From a checkpoint of a small mixture-of-experts model trained on Wikipedia.
Size: 10 layers, width 256, vocabulary 8192, 37.8M parameters.
Experts: 64 SwiGLU neurons an expert, a softmax router, a shared expert of 64 neurons.
Training: a variant of SOAP for the experts, 390M tokens, 5954 steps.
Below are experts of layer 5 (counted from 0) of a mixture-of-experts language model. Rows are named router (the router's row for the expert), down (a neuron's output weights, with its number) and show model dimensions 0-255. Each number is 128 + 24 x the weight over its row's rms, rounded and kept within 0 to 255. Numbers have three digits each.
After each expert's rows: a language model's description of what the expert responds to; "raises" lists some tokens whose logits its average output raises strongly, later layers aside. This comes from a sample of Wikipedia text that the model never trained on.

# expert 52
router:107132129106121153104144122130155161137109125102142099117143120095138134158140122116094142123139138112106136178163085078087133090149096118124129139117140091147092132137097107115122129132074172135079111121122193149121147150082119136146141093137111138165091090127113105100146133131152163101130145145116126097167148084167092129133120146113179101100129111124155116115160128169122117102166120131143097127177161144088163117137120094163166134093105119146134133127106126117155100127166160123122144122135140124079134139092143121099149134155129098117167104079130095150154128129094086127155164174148115139168112116108112116180123143111125119095147130156140153139125129144130109123114155105163117139154085097119117140086127132136121117083121117114152074138090128093091108102098143
down8:099112139115154172109099160163154117158093111145133131119136124182145113057104125167144123137123132126103132132164140135169159078161115134124111095147120122169116114144100111095152075131129121150085117120118161146094119164133115112113097095156081096095119077086138152141116166156117096179181130152125111156117143141149131163190157105131137126152121134148120101101085147116089138133108107123097117111113125113123155159063100131149121092128158105140127145156111159068135086121162148128169124168134119144145117098123123133136128123119116126164094145173107136116095122108116174123097133099127117173117125091106120158126134103124124128153108158121124140090129111132095112124131126117091134103151110146129155162148101098130151113096134134149122148126108144119086138129144118
down9:143131159152156153117139121159161142109154106097146100147099143126175121160091089168131155130169135076132112087172116106140120115091160124102147101102178137169147131122151110165100127121139152163119128155136134128136117126144154126077115101132129110138103125145124132136119077137104096147105141113126124142145122136143127153166148128148120092127134108119125121122108068146159120138181132102071110155125089122171110162187150089219094128108126140092092124139108155136132114159163121152123121134102122095158136127127140128117133154132151110100117115153124116133111124173147102173151162130119137119144110104110144163140117115140122134116106123118130147122116137119110098122107113122133067132129120123092126152086114096163123124122131130109219100101098144134136167119121168
down10:136148104108133108135113168150102146158189135125175132145090157141162123112121103122152082178167155092093100120134098131185139151148157131139113153168183128144122157148121125171134147164128146135168136125160104128159127106164141151115111127142135148135089143130147126108121144110114134139127097065130134153158128120148138141112148160116124110123152124154133139100082114141132100090100129100142089122130139121110118144156126173175114109156142134126149129139150126119123167113144129124130137129146091164109119120169155125126100180124110093135109138117096142178114157177125159122147110132144160136082136103120119149094145126125142108115095114146059147123126120120117174117089146078072135109117167126097139145165131112106130138121143120161130072136128162144133149163173095
What it handles: Prepositions naming an agent, source or relation, especially by after described, painting, suggested, plus of, to, with, and infobox labels.
raises: " the", " a", " S"

# expert 32
router:090156124113132147145081114135112104121159148105136077181096119116189127146143155146131120159151105145147120159112114113118146140165138154123132158151134119121091119139145101094176110140061136138140118127156112163129123101079135123154138109114105105179084138172151152112125129091129118091125094166118173132143158151110090094103110148083132116104096093144139093110154126140140105142118141147151136097124112159122135148143125152124116144159147093142106120171148107126122104113149121123136155133113161143157132083120136126137104120158107116100128141146107127129128120078160074168139109154136158115165107117144083165135116101150124146127112088119131154134143109103163109117118162142138082149145096112143085080116126094115115096121156079137107098137131101078110172104131119
down0:116185099130132107127133128116096135171167125136131131147123145122164160114176155101101088153110151116174167113128183120131152162144119173114123106166117147185182092147139133118101113118144161117078157099127133123118130133127130121139107117124089132106109155127116107136162115160178149134154129118124152136115161094120110121141124145114154132143148112107070125096152099123116129073138134175133132123150109154145159092141153130122112081094157120142135096104113147111148123122138113104122106162114133123140114104123126116156124115090129143132139128147123115151063104131151067113110103084110126155121114144128137116135127122169122144113134142174124082124142146118170115119110119134141158075139160131154164119096163215150137156095159110128117159140119150141146154079132144
down1:153126150144142114156127099138152079088156125114151154135086093115133124125103133161127136121114091098153117129096166130087101137123186168099106134124128131102136129090117122119111164130177130146144139113096094115138137160125131147176118112145160133113163136175096095075103097090154129101148117145143154127121123138131128148125168087132139110145151127155116131097095146186113073130136154148153123141122129112122084084088107136077087131162135136144125118128125073156148131148077088115134135132096096076089104132109126108174113127134101131101113125123154138104114138110156127156073128124142092101099126145152129148168100108142099149131100133138122092104169111109117141135121116111082114139109113138128111135149139110153121156153147116096089072101094118108133136116157112
down2:123156122082140162062152134112132132167119101082127104118093100121094117139134141152116126117124151125124112121145147126173136114146167110136162146115127144172081128106142102121118150156134166162118091144180120162167149115144122112148132117095136136137151138119098121135080097078143108137119113095152139109146172165112147108172110087128128116113111091150128127145139117143153116114123110229134125078131173149130146162163118115146135117151133112125167136081152147134156140113144117134140137131129101102135118105163136130175125094144151137153137146080136163126085093138121131079155159158122101136143101102122110127091155119127137082082123113162104120123167151129124114138137141143104140109139131146145153142140156160076159141140141138142189106125165112121134119128152138
What it handles: Function words in career biographies (as, the, to, was) and verbs like served, appointed, elected, plus pipes in succession boxes.
raises: " the", " a", " an", " one", " its"

# expert 53
router:129111117163067121161139116102144086097170125146111137120106128107071118159147162122161134082144149087124109108120100128129126094130161127137118105131106165147171135142109128148122145109153135112104106129089097097097101116089140117166144102118145091102184113127122089148077074106122138100119144163127114151153135154125129116133105136143104117119100141134144111130108144135167107141137111132151173150126109093153160159123101122152149159132073096160157128124154131126159164105084113153136156115095152156136124097149065147133129146100148169143159084122115104107119104119103116100120137079110142143112155140079172116104131148159124121170132174101107149135151134130099150147129118088128093151114135125108163122091160143136143138168130127089135113177152129132137136107117130
down3:109097148136138116115088125158113127157121133153136101134125121113100103154112129105072161141138161119098116132110141125112118121133110113116132137159120110121114137108100147118100108145105087127087184099141084112111115126138150158067097136101153166123168117133169113140120123146104152147110111115096083104155129113176137147172118115165141096154089133106120116095142149158143118145103113119131123092122131129147107164128129137114105131085132114108139129154136150110077107137138072161129088096169097142097130143169135112101156157137129124125147112162121156140100119103159101119126122118121137144102169111086146104146157106156139126111186140134110106136144129157174097121139105131176117128083150102109160111173118137182103095160100100132142159157140157149145100151152059
down4:157135111127091111131171107131167108101121103090141138122114103151142145107154145141139119122118112143108166147156148118104147144065148154159184142113074118150134164117166116128101119130117145115150115149102103084151128168124092136136144108149122140080181110113110115153142140134142135083135097138109106078086134095109144139110150119106123150094115168125087127159085115155106116135161189148137123125153102111146127141097163145108151142176127149130138138157104111111107119141154115107136107116132132094177152095149134123100132107106142124101127153111093160155116119101142106120071112096142152136115096093147105087104131092122147107141129124138128149159112124113156099162135171118082121124137145172153151123101134129152143064161173152129100161122130111115091123169128112
down5:116086130098128159146142140139128159136190147134104131143126163101135117169132137137165126110146130093118127121168102094127141103136094127127104167132111111126162123137098154122127082136089122090129090151119122141147146099201157128143127149122164124144135124162139135138094157110083110111101178113103107067114132152124138122141156181128108145159132143109177158146121119125116119124108123164166128133119157099083109144149099118119108157138171159075126134156121085132109120130109166102094126147141143169107144126175127127172127147105088165138126152114111103189124133117152095108163140102134151192131187151111120122131160128126123122131151127115139172143139147160128129124135152127130115154129136098118179118100136122141116112104131131132147131125146112154075156173175113
What it handles: Pipe separators, signs, numbers and units in numeric tables and conversions, such as |, =, +, %, km, sq.
raises: ":", " in", ",", "u", "\n", " of"

# expert 5
router:137117167126133126121130137136135150136091125091114072173141152133111132146089146072097118146157101145147134121133121117137161102142107159152162082137113156065128125137143132145125068159135136111110122136088125117140112111131150139089105123164095130169136136169133127156102119111135138168101135112113132140124167112134118078112104109151106123116154142132134112126092112154149142152092145108120149105115110088152140125109131114169122108103154154141138062099165113131133143095150135104122073120162139119156147132193173106105095138139155148144121135093120077082184155126132147111130099122102101131111149133095106103121097093132103124134112117110181098163126140124146163091126101127155152095136111092100132080122100108155099131137139138101116155103096129141166111126140092
down0:118108159148112116162111181113128135136160134129116141104114169109161138163142156133078099137123119115137127138157143153158151135151118140130136137141114136145116156118130117110107118138127146118125117132126104124153169122107098144141071137136118161137161152108101129139148144092177103144164098112128130164129161139119133133150104150063122104142130137131135109162115100120152085138128125172117108154087119130122150102161169130157142094120115139153142127087104080108136090115137161126149120083147137137153104106156108140158109147136165114087069163114155112056109170139153162142155112126160166149142173108165117139118124102111065122160136111094152128135127146140131098133170094091084128095125129124164127144154186133107104130103128104105141106145111068090115126140156139
down1:156125148111127165168121129126140099148132140132122138111163134147132103138127129112101105092101162142162127101163126139116143046113161080179106110132100098117116125157125090138107132110124146123127105079086094121135150100127106136126140082105138152143165151145123154105113105101129128126116094141171137152134124147090126137098182155073132134099109101097081124124166134139110135119091137098169105152130148134085143130163118145146155154113101146132150088119135171098114145150161073203113116148118148126124127175142151152119100125166119135095129116134161157102140152102106174118120111111136118128120122119151115155131086110152153154118140145137098115146090157131125117134144115082131139124138107071113124166139156108124115121144118148137131138120080061108103098135116122
down2:142151113170097095142127130113121142126089119098101121129178171161113119170126132118160102150086113150109099151127139131119118141128125143153117138092092094128104140141097119199108109143110114164109123129161131099111134100141108109185132157113107133099118135131122120102152074100116123120110134096116110118130161160154098119113155123150111104124119129126122128137159136144163161127163134123158158146125094119135104108127125113135147117136155106133092162131121079138126152128165160114096100140149092104140130111150056088097085114160135135110190133134078083098162164144146100110177131170108146105090150147130105158147155142153125118133119091085158109145109102092134123109165092143156143129104161156152146116096120114136150158103123122092089159140122142138096133138141161
What it handles: First pieces of split words and particles, often Latinate prefixes in war or history prose, such as counter'off'ensive, 'end'orsed, 'ass'ault, up, back.
raises: "-", "ing", "t", "l", "p", "f"

# expert 49
router:095106123134133121134122124155160153155102120160132135105136147146134092108154147180124124167106124135150140127104121142145100136126145100148138157150133108146132141121116127130112129119136153085126189147100099178098132141117147097096127146114097126103087124124129145116171093123130144159123140159143114131075130106108137129143140119168110159127163110140099175147154148151144086145130145137120128147100171103095104163138146154086089098131152160100145084157169150156092153137152079110111120110153132125092180149135109102151105152137147086112132093111135112119091118126057165144134105099142146154159179122138150140100101148153127136119162128146154158181151098120123126112139115177125098077152162149124120167128104136115143115171109140177148150134157153122142149132143158
down0:112069103125118147123164082138117096131117174121142142133094133119135125171127135044138142161141142138125170083138134127081168093154131156162147128069124096118144168149110102146144129096130129137124117149148118091140134122118155134142087150124132098121140165171128142101107135139142154119144087116136115110092124124138100135107184168121129146136110118169155131145125123142146135120141089155142121121104110078084113097163115159117145096124117108132167130117164060090132093100118129139139095114127092160126132095089122105102121126154096159111119111138150145113111125164195122150115128111115120140119165129138161132091084129108119116125108141108125123104180120133154112147121128093148112153112154155098121115115126111135136111108108097092084156154107083129178129153126134
down1:146094132133118104159151142153111135129126136061106168150111144109121158145114142141154100096136143135137125124187103163091142149129147108141126143158163132105113150121158161121139101077117091161133146163108080149111164156097131075144082116136104086134139097118143162152125138110142158088162097114120115136050077163130129136138134105149117105150124132109125105137144127133169141145132076157153140077176147091111135119117136138074080106145113141142103107127131114132136135100097117111137109158135156167185132119123135171125159102144145109129133143121126094074139139138171162174130123147134144104128147138167139142146143165133075132132115147095103118127120122101131121125126149108154126133088117119099130124149138145089133172173108119121135112172113125102130119135130106
down2:087140170101129128141115099105158149147108141131151057147147116162096128116177134135087132128112122110112172116095129122153122172133171159110148144101141102125155101070143104091170111141130136177134119135126102156144128130137101128105139153108105111105076134143104110129144129130114104141117156119154140158134159143084157099138151090142110113139106102088124086125134174133166147157110132142151172159105149152121169104148131131108143116103105109109104138116159165085127110119146140126094150124120119113136117083113114152140087156098154136170123123141180128121131114112100093123137133117139166122148141152135135134168109136140097135110156142094140097101147108146106070117143091136147154117117097094178139141081074136115097112147155100155126102133115172130142162118117161
What it handles: Fragments with f, j, m, z, v in foreign names, plus pipes and numbers in vote tables, e.g. Masjed, Murtosa.
raises: "bre", " which", "ma"

# expert 50
router:093134141094101169142108127107097079128146107178152117155134106160138151172162161123102159130113132139154157151094086127123125095149127106150127134148125153127151134107117169113106120143147138130125121107096114104153116103151103124150140134167171108146131120159149078145127117112139156138146117161092124109155150141120123131092104157123125119113119099151161134095107128093140076147169091130109110167085118096165184136134108132147140132148135109150163113139109137145133122119132131122162122125164181145115122153179068115099146151111138126101098064113086158116138158114105087114138124125095131142087081122180124136121141112136139164094139115126156120131144131123178165110126129143111109105126149159137176128143091094125120102159124113147136100130154155133129154103177075
down2:154154127112113124149145105149161111132109138140134137119141102156101152138150149167167151142117097143146125149074124124138116096123140134159124151102137134123110094107119141153146125129205135129113097174131075152128103114142110115160134097119162151157180129102167124142098137118132134109150140110125131132141119162083117107109100138141120148169133111174116122082152121107128123181145150169104149105096129127073108075138119114115055109157111088191159098127098129127120109152121095145091088167126122089096156141113127152131150130130093134102128117130118090151123168112162182166123126162140122131136151124140116114130123138100131151126158124116127116176118162145125134154154127099158110096141158154122127142102137103072140122115144148134094107134070136132120168118095142
down3:143133078121143150118159108132138126093082107173101114129097155121124122043127153193164126090148160126177135103164142125135106128144117139144131104111155112140152139147095150130154132097127120152112138123114126153072168133108114167139095099150107124078101130131126120144099120094133133089108139165180128126121167116130119163139125138157108156146151110098101123110150143110137170154146148134153129132135140109146123123100089093157160145148136134122117121131156126135113094104126141134147137125089082138152154100125139115147142133105104140098158092115113157078110115137154088099128101122138122135113076128121138156111112091180143147107102160083143097139101118105134148151135131093098121146105116099055126148153115106100122107072127119162129155122097118123091094136124114
down4:136165118083091108130110144054153118173150158136126113173119126144148141175108102088104145060130110137112120110130138147098123170141131147156159125146116132137131051178131111119106141081136184135118140132165130144181092129138121123164118121160143142139110134143115187131137120109108104159102163128121118152107108120090155147109123107098122081106132133117109069136147143111096106079124110127131147114127136104119113123152135145123139124119174151141137111148165140124086135127102124119083123148111121161108164188099138110127103142093155124136156124098131119123115149106150112107139110122135111158150106124145136122136093105101133153142072116098111154151117146124153119149137136129156136122148144118146154155103094107065129158093121077132122162124153141153114132168147127
What it handles: Common nouns after "a", "the" or "his" in sports career text, such as free agent, trade, football, field, business.
raises: "-", ",", " of", " and", ":", " in"

# expert 45
router:084124135165098189153114103134130094091121116189133122105086151135134114124130161151140163114101122125094096131148141166151093097142152138068125134153119169127128185113159111120148106100122113159077087122129097140149151129126127108168111135162107158161155096140148156140154106146097176136125115171120151145148155121107136121110101156166130156123134154167149122111123094121127106126142107111144135134107103124105142148153111120115113162147144111153149130150136104116145096139129088091123098136121109181092115104127134118107129172142110131130134094125108096134130104138130085141126152115138138103116170130100162152120115130185110104161135116113125183121162151112103075116114140117117074114121171164123136118153105123112120094143161116135122086161089117142096134177103113
down1:119125132141150169143143162107142172130081152116082130099132116093121153134124180180132132138148130096126119136142133096126134129114144109118143113126142155099110183164124138126164128169131111137135127113137097100127102087144139171128182071125125160172102155156141190110118098139171080143101141117127128141114186165132138133119105165146140127135159143180126119128152139103105127086166081092122127146125112135163153139152107147162123167110115106113120141094066097144175110081140079115134140139149136144141118159122099143095136139132119160148114164111066147159146155137113079134115126103153142132165165137092113138101115143127161181105093098142123141121142138127171142106128118129121115126148150122161103141119115105138114121113098145117138127145152137140134143095136130
down2:115152113092098092121148165136140126135139121120126151129124111181092175103068150163144161127198103100113098114130144091132134131063112117109143117110108100122120147115124115118126138140190090112111143143094126125123151160149112174155179123126170099137074150096113134123111106155102143132154135113165091127136160131108160143148149123107132122115121092093101157093110125158166152140107115150147123155131125124179126109097159129128124108113127122113101114121090122137141145114131140160134124168131132116123152148116088163156144153087085142167163098141133147151111135114123097100063110119168113125148103159115101090105146153159143127098110138137131126131151140129130143130110122087111101068133141096119133135142145148138130096120157125103100165120116098092178136099098145
down3:114109108131130112129123125082123104129108170049141132145135146122086105128154126132115110136128127130143082123119109140120114083137109151105077157148119099165145136095110121121122117139122160124106108128123114175141125104130096111134125130156119135143111120077133100146116132139125126175090120132153111130147118149136105099122126127148147118103103162097127138095138124162140138137115134151145128123131147137097147151091137123101112152145114194124128119147165120171103139152115143155086150212172132083148125134173109128130098154108113122125148104133133102113146139102134100133099125129119158184118123052138131103205118106135110170105114133089172118137122155097120118132131171103139135115118161094108113170146110151109078193124152120084135098095116106101139146121109102
What it handles: Table pipes between cells, plus surnames and other cell entries in sports results and rosters, and zero-width spaces before spouse marriage dates.
raises: ",", " of", " to", " in"

# expert 28
router:169176113134140131128160120107146083117141136145147115126150138137115153137174151107080131124115098121147128113191156083165137135100112178180089102151124184123097109100132148140103146137113104107090166135109122135134105146111094108138113105135172112147173137171163157148112139176139173088135095138114115143092136118108146094145117159137092098130153131103112135093120100141139140149114138144084153133118117074110098129147147108099158185084113098160142121136154124124191105147158137134122098124093159142102123117121147122115102120106138117120134145081153097093169128067157123124137141134112130134107086148106158131124091148073107121138169122099151155147132133110114155146119158135151149144113112170168146120122121123128127120150139118111124114147113120141111108106135137
down0:142151180095137122126155114117129133150152105092155068141143143133141087152089120184132132132159115133160097101105129146126171140135136106119143139134115132138156149128158144150122121157131130144143155098104115133109112179140082115134129111132091112136151168141083125131144132073117097187087143164162139131115112111119129149158124141153133129115086101094118132107127129111183142109168147133160093160149078152165112105156137118143122080124093133106111103176112165133154140107110137123110153117128125128103117113134132102098141158129116097147128169113066191109083129150101157123129101115162129076137154094135094123104104162141096108162146146148115117147140086141151164104168137133116102108138149121135111115110174090149117125160151136122147136108140143112126163124108101
down1:151112130129083125090135138106110111113136125131140113089141167147114123118193110123129123083106137158134142119092095130150085116109116155133137136072105161101116110141115099158111094092143146108098128097193137141084105091086111123126091114166128117136114129078107115138114116134154152111157129145135120107133119166112082151128112163160120144112110144125133127144140115110153161152139183149120098157126130144154155086167116126110114142123132132121124129135118126122134088143087128081118125081118155106124103152112123151151128126121136091121108110129093143082153135101165065085096138154123161113088124133153112135125102078156066113138146103112114171096132156138128102149130139088144118135105112156136144150098098120101116164131121083105138121149113113119157136060102157
down2:088106179131126112141111114077174116106078118122109113103104104132082164135121154113135155122151143093086141171116096166148151120105119102119194132087116141124106127142111087139153125127164119122134124105104117130102115146137162147150145125148162135171136138163145148153129149160140146110138121104120109103121134124086102171093099153157105128125113083139160141140125134140110171146132111138122170078128146146083157116105134134114129131131152084110137154114104147108119108085132099139110137124137100137154137177084129166121154139146104116090107122099108118131140110158117138147105150119166124139127121149167156120171100117158138132125128126121128100103112141184176145100147106165141135065128133143170151153154114155148145140122092156100124153136158114116123073122190150
What it handles: Capitalized nouns in names of institutions, offices and places, such as United States Department, Census Bureau, Federal Reserve Bank, World War.
raises: ",", ".", " with", ";", " in", " ("

# expert 19
router:160117142160126096106130100152181139099145141101175135112103122135090079050087149142120098124126096134168145113121150127147133147102196119134116172111135137120123101144158139148107136144129150137145163121155141148102107104102149122080096166094173120130143143110110144115135155137168092135098176095131091132101138146147132107129116154089149159120160102118100157141139138101124124120131145119100147099108194110139134108120114141150139071101154121126115143132139143143121187179168149140144094123117160119159105152143152138149125132140137132082092127120124158115121105143126141096126083139144101124150120121149102150136160090110096133111132169146157099139141143151100119128137126164139127088127157109120125147113080143143149152126152121139105128102182148129152131137169171
down1:138142152102158156083124153106154136135125082156150135083126153134139168105090124126092117139126138100114148149132152125123150113130106160106121077106133140126138091082107141100109087131122125128138136093137128095126127106180159130113162090142107113135161107135149158135179108110148122143097139106069122113140076175048154168132151110148102140106100064120138126143135124104097133159148131097087085136142139106148138140126159110143113141102131138086148157103112137121180130144122114128158139101133142092133148075125168114138149099164108137128092118126121128116110138116100145163133153121083152137166121114096090103145089131100158149127114125143163079070155133088154101116155138100086136130126124106114144095139124100158115125140131127130154149154132118138149139134110130
down2:131134153147140107137134150137171092145097145139107106107085116082099108104061133120160126096124149122127142119163107123132122123149157112155157115125078159162089115120131116151149098178138056159109122096139136153131106154117146174138157114091125158125088097117140151094162133128120094146137144096127149126115142155090125118128181119115117111116122139158101137120125141149111105120126116123182159085146119087126097133107156100177130108161125094102141124119104124103130115112134119128121127139140146103096121142114126157180109151118141146121086102112125136141112165110101137114123077128095133111084124160129128101084128088128095122111123153087094104145126123125087149142120089149181132111132148065147127141154146120161146132120161097111154114142114151101057152122126112
down3:124086090152111105108098161120137135136104129130149141124098100173140139168165116127118150136136136149103146115161122089126143125132127167103167100107102134097099139146152122128148141118116139181118091120084108149109116092095112125148161062110139109123143171147108165146111107098153113140151105151116170146158166159144087153133116156083092086169138179155096105136088119137143111152175092124131167130110091126097116116171106114111116151131163129160124129076083081131103092103169163118131137132147111114114107139129109134111131136140126112130104143111123093214104081157123108122155137105144131123119090112106140124143074154123140130144122148130135164137163143127124115147114130087144086144120146140140122134085128120112149097135123147136177124103123128113105126131136123
What it handles: Early-word fragments right after a, an or the, plus superlatives, e.g. largest, oldest, metaphor, failure, somebody.
raises: "-", "/", "ion"

# expert 13
router:165147087177100145089126138131100098182142141151150106155103151118125162125150124154136153126089097124153121150174161110123102131095115171105103158120133159143127165097106120121095119107063117154116120130117095113135154149173177117125156122086123156126152144144175147102164145135092114102101133156162116143126154140146115141125115142154123156121103150129130086107163141124145078135173112155125141106112116121132124116126102149125141152109143143140141142121132125114181123124121114122114124122101146150179134114127081127149119111114087130147156172160138129105087162126119160139090131095112109188138108133132160124108112081114154132163146130132079161115116116127146098139126117166133114127131129155125159161133170141116126085150157132128192140149081103182147149104121154
down0:147091101123094157117118138099120106110212143120146143137145111150107118120079088109129145124157129116109127110130119146123105127166168129159132133052110140114171126141144107139161120123175130079185085108143097131131149150163110127084088111151134144119173120094171118165098120147106092074122097106115075121167134116132133133173135135157115123107158113128127124118109143146107102120113101148098139116081094100096120113111101115126167110121117118128155162127132115161092132132133125174067124141090111135129145110139146105159129113095103136103125122146140104119096101111121127166155166090109127133100130137093113150129092197130110133117101114141152136126123087161122136105146153123110148148153131145137142129117132140131129115094183119117140120140128131094102131090094108
down1:108142128097140136148112127131118156147116089062137109144143087089184104122136170143121105126121137140117124143116126148152126171112108117076146162127146130071118170107100079136122117161139107088108117138150124173103141149114131145119125113147105148075109094102081138102147138147126151135114113106110165111175133120122121145120122132105096106158116140172137146102135148110130085171098111145148152106146138172144139110115131122176119100107143137133140145116203148141143102114170131107118116156110151137130100113125107163126102148159160166149071084143113137119136107130088125139113142172093114135138146095162126123122111187111129134126130154145100200155099122145131102113139144118102120137146058125130083096124130118115151106136125106123111078140121142115117138130129112
down2:119099115156132131149166138112131135125137098159103121117107112135080079130128159131132117085140140122170110110121144133123132169147145160120073062111139151116146092132119120150124147177169145140162118142104123122133145122128137183119168107142140123113121123186135114182109159159144068101155125167077122157157120113120110120147138110091144156124155164164125088143098114115117103107070138080107148108093134109131138112135139190140171116139125123116149167069092145118117141152136110117170139132144155105149123138136127126140105117149114121147097093124087118107126119093094104161122154122123138116107129116085081170135100074127144152129147104156123163091141162108091115099117135132107136116114107104151102113135153134127164102131128117126136109098153162111139146125161108
What it handles: Pipes, line breaks, digits and header abbreviations in sports and results tables, e.g. Apps, GF, Pts, GK, scores.
raises: " the", " The", " D", " N", " F"

# expert 10
router:096159148108148175085139091091169136118132132109109125165162122086132150158171138102146123133156138107112184161133090070125169119144091141103131130140105129134116130140115084124162127171141147122119125109160167122120124158073144128154144083118098150160087118159097134095134148118153141123116139114086152129152173123112106138103099145147137121106096111138137128137186138128138142135129141135130145115115104139116146129137128088116159120105110091146132099157108158133138132106145141144105137125110124135131135104084147154112099152118102134139166116068128110150132131095082099124166116139172133157126117117112113117151114159153122152117130133149157113158132115125169188098140127103171137171153104082188074150145112124111088103096132154127129121150113091121132150085115154
down0:149081184130100136147093099130132151096124146140123154143090111122120129142140137107130107120137126138145081135102111144115092116146088124128100133113128082095095123119111121135099111110124111151135097128167159145093159104137075115142102123154147174117126102127169127093150114095147162113126101124137110130121138136138167139126153158090108150131092131133145118099092130120154108142128122136130104132134151148112141146099135131136115139125068159186106143089151101140128129101087099150112126132139194104108160104158110093158150078135134142163094117108118151089184139131140159145087139144123145162126182142150160136128080129140112129133125127106088155115145114148105091156114177106120098150129123153101110137113109122097174121157107146055098116124116125131104080122140177
down1:113178087120176127118073102147090143140155159156147096152136131114118113086132105153092118119117132115133139091110101162152145117125148138116115123110107121176121127145118183133136143088187131141133115111149144176141132173148142118139123162105190112144131146154126091117156125146147110147149087128123094118132112142158164127170127107149130118154120122114140116108138143162110177151153139149095138105066121159154121133045102140148124111132136117179151099112107137136091160125099175141116143146106095127126138165126129104188142129110119134128149120115129161134140111110171113064115092150137133127140133146133127138110178131127144130093118140143134152149117106105102141138132154129121133150154176163118151113154113094129126148127123117123135109155092120096179162181152125
down2:117133117126122133145166140129140146159142112165138100126158133116095096134129135133137147168120133116127146094125120160136120152099110114116137169149116151171132103164150131119135113094075100113119177143127117124110167117112130160088133125118163148131095173129151094124123118138129168137171135140161118128108134129162109132094136154111127122103159155099112132143153130137153117113152136124103162148135123104164138140074154119095142156146117141124172121172155124127140143155096131094069109153130120134077059154157134138135156154073161144159141151139103132132086124136116129131137115128155154126149149216123135148094139110133125145135140085152077102102153100137140151091061128171164153135118111132118118086192153133135136122133107117118108112105138089165113129084103122
What it handles: Prepositions following a verb, participle or noun and heading a noun phrase, such as needed for, aftermath of, according to.
raises: " the", " a", " his", " an", " their", " her"

# expert 51
router:115146149123116078099146161131126096149128119115125090119116148149117146146133142125153112155132123178179098081081116154087149102133133143143153147098108111130111127146165123134100121136110124084102134110122141072129115119151128144113154141100111156134137141087089155116102139070129181186141121125171124123078064121091099151135123113127163135135176131162090132134129178071167163130107152105149101107110111100133138138120094119173098137115153106129118131121152130123100144153118118105108150120160141093119123162124119150091132085094139093107092137163168095110110137171125141170137091118113108096168109129083142142135112110096139141131120113081138110154108131129148157108160119145101124130129161141107158102153113136093137160149115104118136144135159123124126143104153136
down8:114095105148128138074125157154127201099139124120132104114134120129114130117139132109110105113112110096122135166123104120103114186155101145114136116135192139108135138121091121135132110118152113139129136162119154132163171159097139101098140138102162107123134138148135104122137156122169135116159093147118101133126146130155145127148115105109151142141102142149167176111088137101153113143154141098106092096132131146139096063061121121094119152126141141132145161132140111129097162100129150091084109155127156124120163102123116097113119132161116102091102115109113142086130144151135075122128147127092116134148133115086151124125157134102184148170151124129103157101077123110076149149175113124090129175136145136089163112159131114115166157124157140110092151112115113136142142153148082
down9:137121125101133123128083153121107136107079123089078101150160107121107137144136114142131132141144118097111147108173138078148126124115140114191111122114178099105109125096109154150098141135164121131148123111137100103168138134134124113164100117096097112154105117159064127169137087130177124145135107087119171138153162097112169110132142116060113132127132164126134151167102167128132129132111137146119172147123072118115107126144166141113149094145119149156100122135133087106124071114127080118129109108091143151133144140133125087091095120133126133114113098102164112110117095136125106170127136121121120136114139137132117114110101136131110098151157103114167121116164107120118128116145194123099099179113098144102109093138118109130132134138073156147119112158141133118103103068134125
down10:128102140146149118130123118107124113113105153132108145135121065111089140086146154144126139122170102080195115158146112080097156138130110143093129113140112145137099127125082144183121114163119144162112119102152119076189152122118119140139109106128143134123146152115151150113164114162134132106133170166083128121156173148151111144128115146122128127169142125128126157131117118092129143155124142146110168102183151125111128122099164090091120134109101112089129152107068143129109131118119161123139092167099112090077146147122143165114115133097133110157133132146145108149172100119090129101103117157113084136105167122106102106158103126136134173112154127130149148160161135133140134132141110144145091119153169113159118128129147129162180109103120113139141097137079112148122122182109145
What it handles: Second or middle pieces of split words, like al-co-hol, ch-anc-ellor, Cinc-inn-ati, Arl-ington, m-ilit-ants.
raises: "y", "ant", "it", "t", "s"